From a checkpoint of a small mixture-of-experts model trained on Wikipedia: 35.3M parameters, 404M tokens.
Below are experts of layer 7 (counted from 0) of a mixture-of-experts language model. Rows are named router (the router's row for the expert) and show model dimensions 0-255. Each number is 128 + 32 x the weight over its row's rms, rounded and kept within 0 to 255. Numbers have three digits each.
After each expert's rows: a language model's description of what the expert responds to; "mostly gets" lists some tokens that are sent to it at least half of the time. This comes from a sample of Wikipedia text that the model never trained on.

# expert 12
router:096155161171129137135138155114135127171102051150074046184152136130168087092108185171142155102128133159114129088148084176103137120096145144145086121107038142165119072173157120103137138101120140111085136107118111086168169129117170134162125147150120102120135159110227136158164134137145148143172166146160132074106067137112148126104169081137129134085101097070172115135152103086107142131103139161166082095085087126093124099175150145138198188124115128147097116135101181111150154077142139116096132084092142130114078111088104112124117146140156100111094152144077136138141101169134100118120174126106119107099143152124106177176161093192073163137173172073185091169098097095100094051074099160126147155144137173134107106159133178103117120115199119082098135077128105213134148089085137
What it handles: List dashes, pro/pre prefixes. Dashes opening infobox list lines after a line break, colons after field names, and prefix pieces such as pro, pre, le, ro.
mostly gets: " le", " Pro", " pro", " pre", "°N", " Pre"

# expert 40
router:165185163166098144150133112212183146103174135156134203114096123117077067054156124137162071102105135186145055158123119105162110133140105174122135110154100149158175159091126098129137133172141131139092133140080131146154156134125075125126136195107153068092162198111095109203137108147135165085145096089113120129110119107171143184116190096138176169147115174122119134140101146116111089109160102131116131113147160095134157150086158149191116174154162063118158150065156123111125137151100158122187129155091124122138166163155111091125134111133169122098143157090126115166123096102165115191146152125131140101089124112159101114076119164163177158123191183127113149121171183083106116140095085142097085136133168193114127128105165086109096087065144085136051118100103076052107124135129151
What it handles: Acronym capital letters. Capital letters and letter pairs inside acronyms and codes, such as NRHP, AIDS, CER, SKS, plus closing parentheses and LaTeX braces.
mostly gets: "SA", "AR", "CA", "FA", "MA", "ER"

# expert 31
router:130123161202154147025157172112178142116139131112087131154195146117128098139137144108160061150129081209130171092127163110123162136147151137131090180081193092103137093123128135124129125109089149150127134139095120112147101170208094094155178159059189132112150101156098163172088190127070113163136182115108160112107095110130159109115152088218174180128140116096130157184167083163143109169158100174138146154126149131135151123150120113128094106102074133076090148106182145115140181082180133111182109163181118120159144107147145136114116188138112127112114133107167180140107181124109106087115095125128105110158143152153156097126124218166147146146073091092117061189076082147155133107180101135137143130160129119176134121197118155157143125147138102083139112146153160102122147151104131
What it handles: Table headers and cells. Header words and cell-final digits in results and statistics tables, such as Qualification, Votes, MPC, %, and numbers before a pipe.
mostly gets: " %", " Candidate", " MPC", " laun", " Result", " Votes"

# expert 28
router:027123141107098165104087110126145118111096122118136164129079037134147087066158085087102092097150110149105143107117148105132114121139076177115129134114115146129165207176130092092149145138103136158130133151157151174139180153079154069184156115131140096161156196049136096145151091145143135070160103080147170174146124142139085094130168152094128175156086109138148142135103162104176107141127075108137123111183131118127148120081150088109085077111113092167192114102130161186128173116097146121106144151098140117125138168152098136146100105111136180040211189146169117107099193170144110119096112120151078157157108109147185115106149156179123156102134084167102115124176150114083118132120078138143052109096078119089128149126139115139123117110099058149082129153090078101121086112127144
What it handles: ff/f pieces, military units. Pieces with ff or f inside words, as in Trafford, Traffic, semifinals, beneficiary, plus Corps, Company, Squadron and capitals in abbreviations.
mostly gets: "ff", " aff", "aff", "uff", " bet", " Corps"

# expert 27
router:151085105099117061128193123117089074127116104143085058148087156124153115124149140148083113141158081170182173159170125136112181122104093124144118118085159056184112143158142158116129096144127059189131115111137164111147113105053088138070161148087107073130165120125099185112117087143075131150074160138170180116066153116140148122156065119117157137160149162181163084138137140179156123104145085174120133145118136113134108120131173115097118121124188128109184101088104118145118107133069104180071186088111122156132142180079148141116104122111109103194170095114166136173085143088097157166130097118149147113136134144128139102156140101115131149170116135199130096136073123121165120114122100068142074102151090181109118075139184160114088156123123128108165111171156153180080090089042103
What it handles: Determiners and quantifiers. Articles and quantity words opening a noun phrase after a verb, preposition or comma, such as a, an, most, several, various.
mostly gets: " a", " an", " this", " most", " two", " many"

# expert 2
router:134120174152203135155135160181140176144172119090131119171146139107156156138104088093128143084138132210080138170173102161169101081115146164074051175098145132080157146099078110124092165129142115084163103118119118172142083138138169137085076128128071138120100123126149112067184167064148132100107166133138103089127102154150119138107083155090148149068107091152112116098160146152119181084132208172138104112143176184159108112098085134108111127125103125105084174161105130201133155147186133104174088125131224121168130076166156122126113086116122133152149135123175172068136144130116073183072173153119081181096104087174153154138163120143141085110113123093144154121098087118188167154119123115121179110206131122134148174119143142132067147093152127093128106141142096130100122160102121
What it handles: Lowercase word-start pieces. Opening pieces of lowercase words like re, ret, fl, bas, acqu, plus mid-word ag in leagues, colleagues, demagnetize.
mostly gets: " re", " ret", " fl", " bas", "ag", " inv"

# expert 21
router:154103156127116119117118197161158188140146134173099159151155155110099134163113070114128165113136115097105117085181095127174162165172126141110137151087174101109127116123112167110087134112153128141138180049140119135064067125148085055154123151136175175166110119113101167146151144119141140158147118097128146203075155115101144172113163094096140089149078144119133116062143142120091143150151115148186147122141109088125116104132081121150114126150160115120167154154041153108083117151159093194133129128117069113117126202126161126133118152127170090124154159118106083156171109207133049137141162087102117132144152111111065126110070157142083151072144114157158150163122205117218169097137160178082136114108118167074130112127104121151109128108077129050139085169199126107173156096135104
What it handles: Digits and line ends. Single digits inside years, scores and table cells, such as 202-3 and 195-4, plus line breaks ending list or table lines.
mostly gets: ")\n", ";\n", "\"\n", " vis", "\n", "|---|---|---|\n"

# expert 19
router:144139072114098171141104128163175175141113150124093142188096078152081168098120122168102131060118183139136155153173080124156151169099168178125167181126153128145116131079086132047163131131113173165140118136123171119082133143156156141116127081149183158144134109069127130141141121165108140125112196110138144120146111132156113142176159152226089122122094116167117195159139161186103087124119197157114105110117157142165137107175139070066142138146107106166115133136129080103103146101208155088086120143149174121104155123106091166093143111138173163106095106018111099133183080117115154157091078129097151152118091129083136154143145187076151108161116176149174156144108110087143185111108194146099176103155127109086107076095100113131121149149140163193121117142130122083128155120103100
What it handles: Table digits and ra pieces. Leading digits and pipes in table rows, plus word pieces like ra and tra in w-ra-pped, fund-ra-iser, and War.
mostly gets: " War", " Gra", "|", " tra", " them", " Bra"

# expert 0
router:124137101096106151113188177081122083102135114047121156145126141113180163058136153164131121116132149145146148113132144116089146061184085090146090070107106079134073135102097134120139153096104128090152077213076101117144099122180134125117124148126157180125078116149112117066168094153129131062120176150186072161128213060090155084146138140187108098109158158203143120126160078122109190152112115118158148117158105157133114110110099133102145111124136127136203060110111128160131145134109142148101097144141109148111141151137167124165130145166156133124086119139125098118120162189075091096171154060095151125094102175137163162115082096165146116101113147161142076098096134121097166194069144054157166113116113177123122173141157128121126102153154171120201153086099141172111136160112121
What it handles: Prepositions after nouns. Prepositions following a noun or participle, mostly of, in, for, with, under, between, as in one of the, flap of skin.
mostly gets: " under", " between", " For", " during", " off", " for"